Weights of a small mixture-of-experts language model, trained from scratch on English Wikipedia.
Size: 8 layers, width 160, vocabulary 8919, 51.4M parameters.
Experts: 128 experts in each of 8 layers, 96 GeGLU neurons an expert, 2 picks a token, a sigmoid router, a shared expert of 128 neurons.
Training: a variant of SOAP for the experts, 575M tokens, 4388 steps.
Below are experts of layer 4 (counted from 0) of a mixture-of-experts language model. Rows are named router (the router's row for the expert), gate (a neuron's input weights, with its number), up (a neuron's input weights, with its number) and show model dimensions 80-159. Each number is 50 + 10 x the weight over its row's rms, rounded and kept within 0 to 99.
After each expert's rows: a language model's description of what the expert responds to. This comes from a sample of Wikipedia text that the model never trained on.

# expert 56
router:60 35 49 56 52 42 62 50 43 53 46 48 62 48 62 44 57 30 71 50 51 40 41 52 46 52 18 38 59 55 59 44 50 66 53 35 47 47 50 56 45 55 44 64 55 38 60 49 47 40 43 43 61 41 45 63 65 40 53 49 36 37 59 53 40 72 37 41 30 51 58 52 54 52 50 55 54 57 48 53
gate0:51 49 47 25 32 51 43 49 42 53 53 59 34 62 48 49 57 61 62 50 61 58 50 43 40 47 48 63 41 66 35 62 41 39 61 35 54 60 52 47 51 48 48 49 54 22 50 54 41 65 37 47 33 44 21 38 59 44 44 47 51 61 51 42 42 50 54 48 39 46 67 60 73 57 43 41 52 66 45 53
up0:52 51 50 64 68 45 68 52 42 54 57 51 57 54 65 44 48 31 35 58 47 54 51 54 46 50 48 32 43 43 61 43 67 37 58 59 42 55 49 43 50 53 53 53 46 60 50 59 37 43 60 68 45 42 62 69 62 69 42 37 57 45 46 60 51 58 47 65 62 48 49 32 47 53 56 49 53 41 42 42
gate1:48 46 62 55 46 39 59 61 54 67 60 56 56 58 39 31 38 42 60 56 38 66 78 51 59 50 38 49 66 51 51 47 49 66 73 63 57 51 43 46 53 54 52 54 48 68 54 45 43 45 54 56 63 49 39 53 52 43 48 36 42 61 55 59 53 45 46 50 56 57 77 54 36 34 33 43 52 45 34 65
up1:61 65 53 51 71 34 47 47 40 47 65 47 48 44 35 40 37 45 50 45 40 32 65 44 49 47 46 36 53 46 39 57 56 56 44 73 66 51 44 40 48 57 80 47 65 51 58 39 52 48 64 44 55 62 43 55 45 42 38 41 65 43 60 40 56 50 82 47 62 54 66 41 39 47 36 43 57 50 34 61
gate2:63 51 60 50 50 54 33 58 52 43 26 39 63 33 40 40 55 45 52 39 58 33 65 53 51 42 39 43 25 42 57 46 40 56 63 55 53 66 70 47 47 59 36 43 53 51 42 55 40 50 67 45 65 53 47 63 34 49 49 56 54 33 41 44 48 43 28 49 44 47 57 77 50 75 47 54 55 46 46 69
up2:51 63 45 62 67 44 65 47 60 30 41 51 40 47 46 56 42 56 49 48 42 58 37 50 34 37 40 51 32 50 32 58 45 61 32 61 55 58 53 38 52 40 54 49 50 38 56 64 61 35 48 51 47 52 38 49 36 43 53 46 46 38 50 59 40 64 44 61 48 31 56 39 45 48 43 51 51 42 44 68
It responds to: The preposition in, plus across, throughout, outside, after verbs and participles before times or places, such as released in November.

# expert 50
router:58 47 55 43 52 52 57 51 62 62 39 47 42 44 66 41 71 32 69 53 69 58 29 60 47 61 39 31 62 54 50 52 51 52 57 41 49 54 43 54 60 73 50 64 53 35 59 41 45 37 43 51 61 51 53 36 49 43 51 45 38 42 44 48 34 70 44 59 46 48 54 43 40 50 57 48 58 52 47 62
gate0:51 47 55 57 58 58 57 39 47 40 48 55 53 35 56 46 63 44 52 56 46 43 59 73 66 46 56 47 50 63 46 49 52 36 45 48 43 22 52 60 55 81 45 61 51 46 68 45 47 62 51 40 62 55 64 37 67 40 50 38 55 62 50 52 39 44 43 52 52 46 48 63 52 64 62 46 52 56 48 47
up0:36 26 56 61 56 65 47 51 37 55 49 61 59 45 47 35 37 46 48 43 49 58 55 63 52 45 39 55 29 43 28 26 46 55 43 40 46 51 49 40 26 61 37 56 56 56 45 54 50 47 46 47 40 74 37 59 38 53 60 36 67 55 63 52 55 60 36 55 51 40 41 40 56 35 49 69 54 50 64 62
gate1:61 63 47 56 53 37 43 53 49 46 41 55 63 37 43 45 58 51 53 42 49 53 27 43 55 46 49 48 55 58 67 48 46 57 56 19 59 49 53 65 63 59 48 46 48 44 49 59 39 52 45 78 62 57 53 51 45 41 45 55 47 40 46 70 60 49 49 54 43 67 60 28 34 47 51 44 58 47 62 58
up1:63 38 48 73 48 51 42 50 48 64 52 59 50 55 34 59 47 62 43 54 64 69 51 58 41 63 74 48 39 46 49 55 50 44 47 53 46 50 28 43 48 50 43 46 41 37 46 48 44 55 39 43 58 33 22 44 48 31 52 53 62 54 50 36 48 48 48 43 39 59 34 54 61 59 31 44 55 35 55 47
gate2:34 61 52 43 38 32 39 58 60 62 56 51 53 53 68 45 48 45 62 54 50 29 60 44 40 52 47 54 56 56 55 60 55 45 48 43 61 61 42 33 57 53 68 29 55 20 53 38 60 42 36 33 49 40 55 51 38 36 44 45 34 41 49 55 51 57 57 48 73 63 48 49 33 54 59 27 56 44 49 54
up2:48 54 51 53 35 29 71 50 54 45 64 57 55 62 37 49 47 47 51 43 56 51 38 48 49 41 53 62 47 48 57 37 48 62 40 56 51 38 42 69 55 51 79 45 32 61 47 65 60 58 65 60 53 30 57 55 48 36 53 41 39 53 53 53 59 63 50 52 38 50 73 46 60 57 48 71 34 42 65 58
It responds to: Vowel-heavy syllables inside foreign personal and place names, often after Le, Mar, Ad, such as Ad-ina, Ad-ela-ide, Le-ip-zig, Z-an-zibar.

# expert 35
router:37 35 49 54 45 40 53 33 45 42 41 46 45 51 56 43 45 40 42 55 66 46 53 50 48 74 55 51 64 42 56 35 36 57 60 47 54 46 53 61 64 62 43 62 51 41 54 52 28 46 35 51 55 55 38 60 52 48 44 48 51 30 33 41 33 48 46 46 38 54 51 35 58 48 50 51 63 46 57 52
gate0:50 48 47 54 49 63 47 55 53 54 52 39 48 59 45 48 59 61 57 57 57 54 43 37 71 41 60 45 54 28 61 35 45 34 48 54 42 52 30 61 63 62 45 39 45 62 52 55 58 41 61 30 57 35 46 58 42 53 34 68 39 59 51 50 48 27 56 42 30 51 39 54 35 62 42 46 53 62 36 62
up0:67 40 48 65 65 46 52 62 58 53 54 71 45 36 69 54 44 33 55 36 45 46 63 66 38 52 43 46 41 51 52 69 52 52 64 46 59 41 64 44 50 38 59 57 46 49 64 45 48 73 55 57 38 52 50 42 49 52 67 42 58 42 63 47 40 68 45 62 43 49 48 32 48 49 53 40 36 36 55 35
gate1:43 39 48 61 43 48 52 54 60 41 54 46 67 28 55 33 71 57 47 21 60 61 46 39 44 44 50 41 60 36 55 43 50 51 53 51 48 35 46 60 49 48 36 43 57 49 51 49 55 68 43 49 58 45 33 51 65 53 70 38 52 50 45 57 46 38 38 55 48 53 44 49 42 60 62 51 57 23 55 67
up1:28 53 66 36 40 49 55 52 62 51 51 41 47 52 45 38 54 51 31 52 66 60 46 45 59 52 41 55 45 29 60 55 47 40 61 32 57 53 31 44 35 74 42 32 52 65 49 36 54 53 52 41 45 55 52 53 31 49 51 67 44 64 53 49 58 52 44 66 57 53 37 51 53 47 48 63 61 33 62 45
gate2:29 48 48 53 56 51 48 49 54 51 35 54 43 43 38 54 49 54 52 43 59 45 57 52 37 66 64 51 64 21 64 60 66 54 35 66 47 35 45 42 59 48 51 47 65 37 62 25 55 54 48 45 63 28 60 51 39 44 63 40 35 56 36 68 53 72 47 49 47 51 53 46 56 66 56 64 59 55 44 49
up2:56 52 45 52 36 50 51 43 37 47 43 40 46 49 63 41 53 50 33 50 49 48 56 66 49 38 53 49 49 48 35 62 54 42 78 34 42 49 54 48 36 57 59 55 47 77 40 59 58 39 41 47 41 50 52 64 59 42 40 44 51 40 55 30 57 20 59 54 48 43 34 45 70 44 39 39 47 43 57 65
It responds to: The word to, mostly infinitive or directional after verbs (had to find, approved to work), plus modals must, might, cannot, can.

# expert 33
router:39 45 35 36 58 36 59 30 52 51 42 45 59 45 64 51 58 41 53 61 61 51 56 61 40 67 42 45 68 33 52 48 44 65 61 45 48 40 56 56 47 53 38 53 39 49 50 35 46 22 44 35 62 48 59 54 49 40 46 51 47 52 44 55 29 60 47 40 44 72 59 55 53 53 63 52 58 47 48 47
gate0:58 45 41 43 64 48 56 43 63 56 52 64 55 55 52 57 59 53 53 31 65 59 40 35 42 45 44 46 50 42 51 35 60 30 66 47 48 70 54 51 50 57 29 50 40 55 60 50 56 42 52 37 66 42 59 62 54 53 61 41 63 58 42 38 42 44 30 43 60 46 56 49 37 52 48 33 51 54 42 42
up0:65 62 53 65 59 42 53 40 45 47 61 52 51 63 44 36 42 42 54 33 53 53 49 54 33 45 46 57 42 35 59 50 43 36 53 63 59 69 57 52 50 35 50 55 50 59 44 47 65 66 54 59 56 53 67 58 58 49 52 60 50 36 38 70 55 65 46 59 41 27 50 39 29 51 63 44 50 75 42 53
gate1:43 58 53 36 50 40 49 31 60 57 68 52 47 47 44 46 77 68 53 52 42 48 39 34 52 49 48 55 31 41 44 33 61 59 53 40 41 38 45 62 39 57 48 33 36 40 56 42 59 46 53 38 56 51 62 57 52 47 29 59 47 40 58 54 56 65 69 56 35 45 57 62 53 51 52 42 43 33 51 58
up1:55 43 39 61 52 57 39 62 46 35 38 47 62 49 53 35 48 46 51 36 51 51 52 52 53 37 45 46 44 44 62 59 43 34 49 59 58 70 61 46 60 49 41 54 64 58 47 52 36 44 50 49 46 52 45 49 48 48 55 37 38 58 53 37 57 26 46 34 51 58 51 59 45 55 54 64 36 63 18 49
gate2:65 68 48 34 75 51 33 49 47 54 52 59 66 49 57 63 64 47 60 57 53 47 46 56 57 57 61 55 48 51 53 56 71 64 66 57 66 46 43 65 60 51 51 49 41 51 45 48 49 43 53 48 44 39 54 66 60 58 34 57 49 44 53 55 43 66 49 44 40 66 60 54 38 60 62 60 48 52 57 46
up2:41 46 46 50 28 53 47 55 39 54 46 49 48 59 55 55 49 42 62 41 32 46 48 43 53 46 60 44 52 46 71 33 56 36 47 46 38 38 56 40 47 43 49 60 51 55 53 63 34 76 69 48 46 51 48 65 21 68 52 59 48 59 59 55 52 43 49 60 60 16 43 35 59 65 36 40 51 42 54 46
It responds to: Bare space token before a number, mostly years after In or from, as in In 1971, plus counts and measurements.

# expert 10
router:44 39 55 51 43 47 74 54 57 37 38 51 35 43 49 34 49 49 47 46 59 38 48 55 51 71 34 49 55 40 62 39 50 64 62 51 55 44 67 54 58 55 41 59 36 49 56 58 31 30 32 41 46 50 49 54 66 48 57 46 49 33 46 51 29 62 35 51 26 55 58 51 56 55 45 51 55 49 45 60
gate0:60 43 54 50 62 52 62 30 46 66 45 52 36 32 56 51 52 50 34 54 44 43 31 42 38 66 40 69 63 63 35 56 64 41 55 60 45 36 60 50 60 46 54 48 51 65 42 65 27 49 46 49 58 41 48 55 43 50 40 55 45 52 22 48 40 51 52 44 48 64 63 29 56 57 52 55 58 63 31 59
up0:63 50 45 37 43 42 63 49 48 45 57 41 61 59 36 38 59 57 49 61 57 53 55 39 65 51 51 29 50 27 48 43 29 50 61 35 60 63 41 59 32 46 43 54 61 39 53 27 50 46 51 41 34 49 71 42 43 51 70 50 43 56 68 57 60 54 41 47 42 48 53 41 41 53 41 58 41 50 62 48
gate1:32 43 62 58 49 47 28 63 55 36 32 46 54 37 37 71 63 54 46 49 65 46 49 51 53 43 52 30 43 48 62 58 44 49 51 67 53 31 52 50 51 49 60 53 20 35 48 45 51 37 27 65 50 32 55 42 26 57 53 51 59 40 49 55 45 52 54 50 51 44 44 68 72 46 50 56 55 49 49 47
up1:38 46 67 52 57 63 43 58 44 37 63 45 70 59 66 46 46 40 49 35 53 51 60 43 55 63 57 48 38 52 59 30 48 50 48 43 55 63 62 47 42 40 50 49 51 40 48 36 57 40 46 32 43 63 64 45 36 44 56 44 44 42 57 60 36 48 42 56 56 49 37 37 29 46 48 52 40 43 47 53
gate2:43 48 55 34 64 42 66 44 67 47 27 39 37 56 47 60 51 58 46 53 55 53 52 38 33 60 52 48 47 44 62 53 49 56 43 53 40 41 63 62 59 63 47 44 51 49 57 48 43 68 49 41 43 55 30 52 48 66 59 66 59 50 61 42 48 41 46 61 63 52 60 56 49 43 32 60 50 22 50 52
up2:42 49 57 61 55 50 55 47 23 55 48 56 49 50 49 45 52 36 45 45 38 50 38 58 47 40 54 57 44 46 35 40 57 42 53 33 60 29 59 47 61 48 65 44 52 57 41 56 48 31 41 57 48 51 46 59 55 62 33 31 53 50 51 62 44 56 51 46 73 74 66 46 62 52 55 55 53 33 39 50
It responds to: Possessive words before a noun, mostly his, her, its, their and the 's suffix, as in his successor, channel's decision.

# expert 27
router:51 42 49 47 43 45 49 36 59 48 54 50 51 56 78 40 54 25 59 61 72 48 38 71 44 69 43 38 54 53 62 33 46 51 51 41 50 40 60 61 57 63 47 60 52 45 44 44 33 44 56 43 47 47 41 47 60 28 49 47 41 47 56 53 22 57 42 46 52 54 48 40 52 44 55 41 60 47 43 50
gate2:43 52 51 44 43 42 47 55 47 34 53 52 58 60 53 37 61 25 51 54 43 41 51 55 39 61 63 40 37 50 45 54 34 66 42 57 60 40 48 56 48 53 50 39 45 32 55 50 26 40 50 52 54 54 45 43 46 45 53 45 38 59 36 72 54 69 47 50 49 36 40 31 49 47 59 44 65 43 54 62
up2:60 52 52 48 62 39 32 46 41 41 51 56 60 38 55 38 52 32 57 60 61 44 39 49 54 51 64 55 35 64 41 33 31 60 60 40 48 43 56 54 53 48 59 44 45 35 48 49 30 35 40 52 50 44 39 47 34 41 51 56 38 51 48 59 54 54 62 44 62 44 39 38 60 53 42 31 63 54 50 54
gate3:36 49 42 49 59 31 41 36 48 45 61 57 54 38 55 59 46 50 38 37 48 33 32 45 41 43 52 60 44 34 58 52 66 49 45 63 66 50 54 55 43 41 45 40 51 45 61 61 35 38 33 44 51 59 61 50 44 38 53 57 63 53 49 42 52 52 52 60 64 60 43 24 29 53 67 35 44 37 63 55
up3:49 60 52 28 55 51 42 50 33 53 41 42 40 34 53 54 37 51 54 53 47 71 46 48 53 54 56 41 43 36 37 60 70 41 63 50 52 51 42 54 64 42 53 58 54 74 44 36 54 48 49 47 56 66 63 60 41 38 58 60 51 45 62 72 37 21 35 40 46 42 62 59 54 51 34 47 55 42 56 37
gate4:50 50 34 43 52 47 50 49 40 42 55 28 64 63 50 41 54 56 65 48 51 44 52 60 52 56 39 43 28 58 64 10 69 35 62 46 50 59 65 64 44 59 52 56 51 50 41 40 58 51 43 40 51 45 47 47 39 55 56 46 49 43 59 39 42 57 44 51 58 66 46 63 45 48 65 42 52 51 37 45
up4:38 50 52 37 35 53 39 35 41 54 56 55 60 59 52 38 51 52 50 62 47 62 40 50 46 66 53 34 48 65 58 44 69 63 69 42 48 53 44 58 60 40 51 53 62 54 40 54 57 61 47 39 47 25 52 53 55 56 49 49 68 47 33 43 63 48 51 44 54 63 59 50 51 86 63 55 42 50 47 40
It responds to: Given names beginning a person's full name in lists, bylines and tables, such as Robert, William, Richard, John, Anne.

# expert 24
router:56 30 32 53 51 46 42 35 51 40 46 50 55 31 59 40 48 44 51 57 51 41 45 55 54 54 48 46 57 35 64 51 48 62 68 60 36 55 46 49 48 49 60 72 53 50 62 41 52 33 43 46 38 53 38 48 71 48 47 60 54 46 47 40 38 37 36 31 42 65 69 40 49 60 51 33 50 52 49 63
gate0:41 37 43 62 41 45 46 46 51 45 60 55 46 56 42 38 45 43 54 69 40 41 45 49 41 60 29 59 62 46 44 53 57 35 46 56 55 37 61 52 51 53 54 40 52 44 63 34 63 53 34 65 55 58 49 60 62 38 40 61 53 62 51 52 49 45 69 43 44 59 49 61 68 57 56 28 68 45 54 67
up0:51 75 68 37 51 75 70 72 40 64 39 39 46 39 43 49 47 50 52 34 59 46 45 57 51 47 74 44 52 56 65 60 48 53 45 35 52 52 42 52 48 71 39 62 55 54 42 69 57 45 42 49 45 32 51 45 60 53 66 56 77 46 51 48 40 54 56 47 44 41 51 49 39 39 52 54 44 59 47 49
gate1:53 51 30 60 47 39 50 48 72 45 59 54 53 54 60 59 55 51 58 65 32 49 51 52 58 62 60 62 53 34 40 54 58 78 40 46 43 36 50 53 56 41 57 54 54 56 70 44 34 43 45 54 55 41 55 41 30 62 54 56 59 58 54 68 49 55 43 51 43 67 60 78 49 52 54 37 55 34 37 48
up1:53 63 56 65 51 58 52 59 24 55 52 54 54 57 46 43 38 49 72 50 43 43 47 44 55 47 53 34 44 47 47 49 57 46 60 43 50 71 59 34 68 61 72 49 51 44 30 75 55 48 52 61 34 65 59 72 44 57 36 36 49 57 54 44 45 68 41 50 54 49 42 42 52 38 25 48 49 53 44 53
gate2:41 45 50 69 57 50 36 50 40 52 44 48 49 38 53 52 57 63 42 66 58 58 17 47 54 44 59 55 51 34 44 57 52 56 56 63 46 41 54 73 58 47 60 47 57 70 49 49 50 44 32 42 35 54 43 43 51 55 39 50 69 59 47 51 22 63 46 43 18 49 42 46 48 45 69 51 59 52 45 42
up2:63 56 66 45 49 43 46 51 70 40 46 61 47 59 53 62 39 41 44 32 59 43 66 56 52 55 51 28 61 46 45 37 67 46 28 57 56 54 51 44 43 50 53 47 56 34 47 60 46 58 56 46 55 35 55 44 52 54 54 49 45 53 44 56 62 44 44 66 59 42 63 51 28 44 44 42 62 63 43 60
It responds to: Adjective ending -al completing words like formal, postal, informal, sectoral, plus "the" and possessives after prepositions in running prose.

# expert 28
router:63 47 45 50 38 47 59 36 52 42 57 54 58 44 45 52 68 45 63 54 72 55 54 51 33 61 35 28 55 42 56 68 46 67 52 44 57 51 46 68 50 51 40 67 41 32 64 41 47 45 55 51 48 42 51 60 53 41 42 71 50 35 61 42 45 51 35 31 60 56 57 48 38 52 39 48 55 51 37 66
gate0:70 47 53 54 48 48 55 57 69 43 39 64 70 65 61 52 64 52 42 65 43 55 33 68 47 54 59 50 64 48 59 43 51 55 38 53 44 50 50 56 56 56 44 59 36 66 60 47 49 49 51 54 36 51 46 54 76 72 43 50 47 46 40 56 46 44 51 44 52 51 43 54 39 33 46 59 32 70 44 57
up0:49 45 47 61 54 59 48 55 43 39 47 52 45 56 35 43 45 46 66 46 60 63 30 48 60 50 36 64 45 59 43 53 45 42 52 35 50 53 59 36 50 49 50 33 56 41 44 50 62 67 58 49 56 57 45 35 39 52 52 59 51 43 64 38 39 69 49 65 50 49 46 39 52 65 42 30 69 32 47 41
gate1:66 56 53 54 36 39 49 59 41 40 48 71 36 59 62 46 56 42 55 67 61 57 56 48 49 69 54 69 43 47 47 50 40 51 62 53 44 51 49 62 42 43 41 41 41 47 36 63 44 39 38 34 40 57 58 70 40 63 46 41 42 52 59 50 61 49 46 60 57 44 58 49 37 41 53 50 61 63 56 45
up1:66 46 33 61 30 30 48 50 40 54 41 64 29 59 48 66 48 48 56 50 46 49 59 46 56 70 32 42 41 49 59 41 33 46 51 42 41 62 42 43 37 50 42 63 55 35 28 50 63 54 41 38 50 49 53 62 42 77 54 48 38 53 56 56 52 64 46 39 55 42 44 56 53 45 51 44 46 50 46 56
gate2:52 52 60 31 39 46 43 46 38 50 52 53 36 42 57 42 55 52 53 39 60 33 63 48 38 46 47 30 40 46 58 61 43 72 69 21 40 58 62 47 43 65 43 47 62 54 65 44 47 46 64 48 45 35 43 71 52 60 58 61 52 44 53 37 36 66 59 37 34 59 59 47 59 60 61 55 45 54 46 45
up2:63 60 48 57 65 64 49 47 62 63 59 46 36 49 57 47 44 40 33 58 54 59 46 44 53 50 52 40 63 49 45 49 60 29 43 74 54 45 40 47 49 45 61 53 38 54 34 64 38 66 45 59 53 62 58 26 51 54 38 39 56 52 48 49 55 41 43 55 55 51 51 43 45 36 54 41 47 59 63 57
It responds to: Abstract nouns for fields, activities and topics, often in lists, such as education, health, research, agriculture, athletics, plus known in also known.

# expert 1
router:40 29 47 59 53 36 56 41 60 50 35 50 61 47 48 37 50 37 61 56 52 49 52 63 28 60 37 44 54 56 62 36 44 51 61 29 44 54 41 67 54 60 35 57 50 44 44 53 50 44 33 53 61 49 40 67 70 21 40 51 45 48 51 47 43 71 39 37 49 58 48 59 57 44 48 53 56 48 55 56
gate0:41 49 56 59 50 46 67 34 60 41 59 62 63 54 52 65 56 34 60 40 48 55 45 42 50 61 51 40 42 53 65 37 40 47 59 58 43 46 26 62 55 41 54 49 52 38 53 37 49 47 61 52 43 64 57 54 57 53 52 56 52 59 70 62 49 45 42 36 63 61 53 48 54 47 42 50 42 43 45 62
up0:51 46 42 32 53 59 40 58 34 57 41 37 42 45 53 33 49 67 48 61 56 36 51 63 50 33 48 56 67 47 50 58 78 45 44 48 59 58 51 36 45 56 57 40 71 56 51 63 53 49 43 41 48 48 43 32 41 49 68 50 49 44 27 45 54 49 56 50 44 47 53 41 53 43 62 57 62 49 47 37
gate1:57 56 55 47 45 42 42 39 47 41 52 63 59 44 49 57 38 67 40 55 38 53 48 52 48 39 50 23 57 47 65 40 42 49 56 48 28 49 35 48 58 54 30 64 59 37 48 26 56 51 46 54 40 45 44 60 49 61 55 47 65 60 44 42 56 42 57 52 56 52 53 45 41 51 48 56 71 65 45 51
up1:55 61 54 48 44 50 29 50 28 45 39 49 53 49 70 59 43 74 33 80 44 66 18 34 50 50 51 51 46 52 60 65 44 40 41 51 44 56 51 65 67 40 40 52 25 55 51 54 50 59 33 59 33 49 62 66 54 55 40 57 47 58 51 50 45 49 65 48 66 60 59 55 63 61 69 63 64 38 59 47
gate2:47 52 56 38 45 62 57 54 49 72 56 41 36 46 57 45 44 35 41 55 61 62 44 64 38 41 46 67 38 52 50 36 41 52 74 66 53 39 38 41 55 62 41 44 31 60 51 47 41 74 36 70 38 51 53 64 67 61 53 51 54 37 60 37 36 46 39 27 48 41 53 57 40 58 29 45 48 47 40 34
up2:43 53 53 67 57 38 50 53 62 44 42 62 52 47 69 42 69 61 58 30 44 48 51 40 63 54 58 52 66 49 32 55 45 51 21 40 43 57 38 65 62 41 62 47 58 33 47 42 45 41 57 40 57 59 58 21 30 62 49 46 51 68 30 49 65 55 63 64 41 53 46 42 45 38 65 28 54 48 59 58
It responds to: Prepositions and linking words that open a noun phrase mid-sentence in prose, such as after, about, for, with, including.

# expert 3
router:30 52 53 51 57 55 67 43 61 41 60 42 40 55 62 45 51 46 54 74 61 43 41 64 34 62 32 44 59 47 63 47 26 53 64 38 57 61 46 58 56 60 50 62 45 48 55 41 37 46 42 50 61 47 39 47 55 36 50 67 42 36 55 48 38 62 24 33 40 56 66 37 53 47 56 44 67 57 50 60
gate0:69 60 56 48 38 44 52 42 64 47 51 46 71 44 43 46 60 44 58 41 67 57 71 42 45 39 62 40 61 54 52 60 45 59 54 48 57 47 48 55 25 52 47 55 50 55 42 42 55 56 31 69 53 37 48 57 47 43 58 61 49 66 50 46 48 55 23 41 46 46 63 46 60 44 62 32 45 45 59 44
up0:47 46 32 36 60 46 68 41 65 35 69 62 47 68 35 59 62 48 40 44 47 69 64 51 30 45 50 54 49 44 55 63 54 68 45 64 71 55 49 52 45 67 40 38 65 37 41 43 50 56 45 44 53 48 55 64 52 48 66 45 36 38 39 61 63 66 42 54 54 58 50 40 37 40 63 67 63 51 51 45
gate1:34 51 33 52 59 46 35 34 43 46 61 39 49 57 58 46 42 60 55 56 53 45 43 50 57 53 57 63 53 51 58 50 48 53 49 57 52 57 39 38 46 43 55 67 47 41 54 40 47 56 52 47 64 37 59 49 51 39 46 53 32 49 34 36 61 51 46 47 54 73 56 48 43 46 70 69 55 45 46 60
up1:41 38 41 52 53 36 37 42 50 46 54 49 49 70 45 42 49 65 51 44 59 56 48 36 44 42 33 56 42 68 54 42 36 51 59 37 52 43 38 39 40 77 40 55 46 39 53 60 44 52 50 29 60 39 56 60 60 35 54 54 62 69 50 62 59 43 39 42 49 46 49 57 56 33 57 40 56 42 57 50
gate2:50 67 42 57 52 63 67 46 49 53 38 39 52 64 50 64 39 45 69 42 38 45 53 61 60 44 50 65 50 47 61 44 45 45 27 38 46 43 39 45 61 50 52 51 46 53 69 43 42 51 62 49 34 38 49 54 54 33 30 66 39 36 62 58 40 54 49 39 62 59 46 39 42 50 48 58 57 34 63 50
up2:47 56 51 30 41 45 59 47 43 42 46 64 57 53 44 45 37 58 57 46 68 44 72 47 54 45 50 48 53 70 70 46 35 38 47 37 61 49 35 52 58 59 41 49 28 77 54 38 37 51 43 48 52 58 46 49 56 44 46 49 68 41 55 44 49 32 54 34 57 39 52 38 58 49 53 51 60 42 61 45
It responds to: Nouns for people's roles, offices and kin, usually after the/his/a, such as father, president, governor, general, wife, councillor.

# expert 8
router:39 38 45 38 53 39 61 29 37 56 56 61 39 49 64 50 49 42 52 48 48 42 36 54 33 65 43 26 71 39 44 46 45 53 64 43 42 40 48 55 65 63 46 45 23 27 50 26 33 46 47 62 44 43 51 55 60 55 36 58 45 44 47 59 49 56 48 41 49 69 46 51 53 55 70 52 60 57 32 59
gate0:41 48 59 55 39 62 48 28 51 53 45 63 44 55 61 49 58 56 54 59 32 33 39 58 15 58 50 45 72 45 40 41 27 41 45 65 45 46 47 41 50 49 62 40 34 48 58 59 41 56 35 55 57 50 63 47 53 37 57 56 64 31 32 62 51 51 55 49 57 34 47 58 44 43 57 50 49 64 31 51
up0:47 43 34 49 56 49 46 64 48 44 42 49 57 57 34 42 63 50 50 44 35 57 37 57 39 44 46 49 36 43 48 55 42 49 53 53 48 74 45 58 67 58 58 54 45 44 41 51 52 58 47 63 54 53 37 47 44 55 31 29 58 67 60 71 34 58 54 48 46 51 52 33 47 54 44 68 49 46 35 42
gate1:54 56 52 55 51 43 36 59 36 54 33 43 42 43 42 49 45 46 59 29 53 53 39 50 37 56 45 30 58 50 41 43 40 72 50 49 48 55 34 45 42 47 46 51 52 59 33 50 46 41 55 70 63 56 45 61 49 62 37 55 56 60 52 63 58 32 43 35 45 72 38 37 54 68 46 62 41 48 42 44
up1:53 54 50 27 57 63 62 44 61 38 52 62 45 49 52 51 62 48 58 76 48 51 52 36 52 50 60 50 34 63 71 40 73 32 38 57 57 38 43 57 61 45 49 45 53 40 59 47 57 41 44 41 60 45 47 66 51 56 29 43 56 35 42 52 56 67 39 52 36 44 61 56 59 43 52 41 53 44 41 62
gate2:55 50 39 36 67 45 58 43 40 59 48 33 43 53 54 48 66 37 46 40 48 49 55 47 59 63 51 36 46 39 48 41 50 42 35 47 43 43 53 36 44 55 51 59 46 46 28 58 56 51 62 39 42 45 41 37 71 46 57 64 47 56 54 61 42 47 30 62 52 58 48 55 35 50 48 54 26 57 22 44
up2:35 59 48 62 39 47 48 44 54 50 56 40 56 53 47 60 55 65 57 49 63 48 42 53 40 54 46 54 56 49 38 47 51 39 29 33 57 44 44 57 43 73 47 46 33 59 62 71 57 60 47 57 44 45 39 45 39 45 56 45 65 55 44 30 40 39 60 47 32 20 50 53 52 52 56 48 58 47 60 43
It responds to: Common nouns right after the, this or his naming the article's subject, such as city, film, village, club, condition, exhibition.

# expert 6
router:55 51 64 42 56 46 57 31 56 47 50 55 46 51 62 57 64 40 66 58 73 49 30 54 47 61 30 29 55 38 39 53 45 68 70 48 63 56 38 49 69 55 46 69 61 29 47 46 53 36 39 45 40 54 46 53 75 37 48 56 39 30 49 44 53 77 60 47 49 43 65 48 58 47 46 50 53 49 42 71
gate0:52 54 61 50 53 50 45 52 41 55 36 37 57 52 59 60 62 28 42 37 59 53 35 45 42 41 46 53 55 64 55 53 26 54 64 34 62 71 37 55 56 54 37 66 46 52 51 58 52 39 45 36 50 48 55 56 48 57 46 42 31 52 48 43 61 46 56 40 55 37 47 47 64 46 52 43 48 43 44 49
up0:54 50 44 37 45 51 42 41 36 51 41 47 59 30 42 66 56 47 36 37 48 44 41 69 64 57 50 43 56 55 42 66 54 42 36 48 51 56 51 45 39 40 45 51 26 42 55 51 40 42 52 59 35 33 52 60 53 43 53 45 44 55 49 63 65 28 45 65 38 63 60 33 49 54 62 51 43 57 36 42
gate1:37 68 59 33 63 38 59 51 63 66 54 40 52 49 54 40 56 38 47 55 52 53 35 38 59 55 70 35 66 35 63 43 41 63 49 50 79 57 52 58 53 44 50 56 47 47 39 66 55 37 45 51 35 36 61 45 36 44 65 56 37 31 58 45 56 62 58 55 52 51 56 58 47 41 52 66 61 49 49 49
up1:43 66 50 36 45 68 60 65 49 43 51 67 55 42 58 66 66 34 56 55 52 42 38 49 50 51 55 52 58 53 56 46 38 39 48 72 42 68 53 49 66 48 55 43 44 52 58 44 52 39 50 66 46 39 38 40 51 53 51 62 61 53 58 53 62 54 54 61 41 47 49 53 61 66 48 54 63 67 42 65
gate2:48 54 62 57 51 54 37 41 68 45 49 37 41 61 65 49 59 42 47 54 50 56 63 45 46 60 47 48 51 45 52 47 66 53 56 52 59 46 40 54 49 56 45 56 68 44 55 56 61 49 63 38 60 44 65 54 53 51 41 57 49 25 58 62 65 25 34 57 45 43 57 66 61 51 52 42 62 47 42 49
up2:55 44 67 58 48 52 41 40 68 60 53 41 49 40 60 64 50 46 47 66 63 52 65 45 53 61 57 54 44 53 62 47 55 68 53 47 63 50 36 51 49 54 58 60 68 53 53 52 52 46 47 56 56 52 43 49 52 52 46 67 51 33 50 77 51 25 39 42 64 42 59 45 66 34 59 61 68 62 44 54
It responds to: Final word pieces of proper names, mostly places and clubs, such as Silver-stone, Péron-ne, Carne-gie, Roche-ster, -ville, -dale.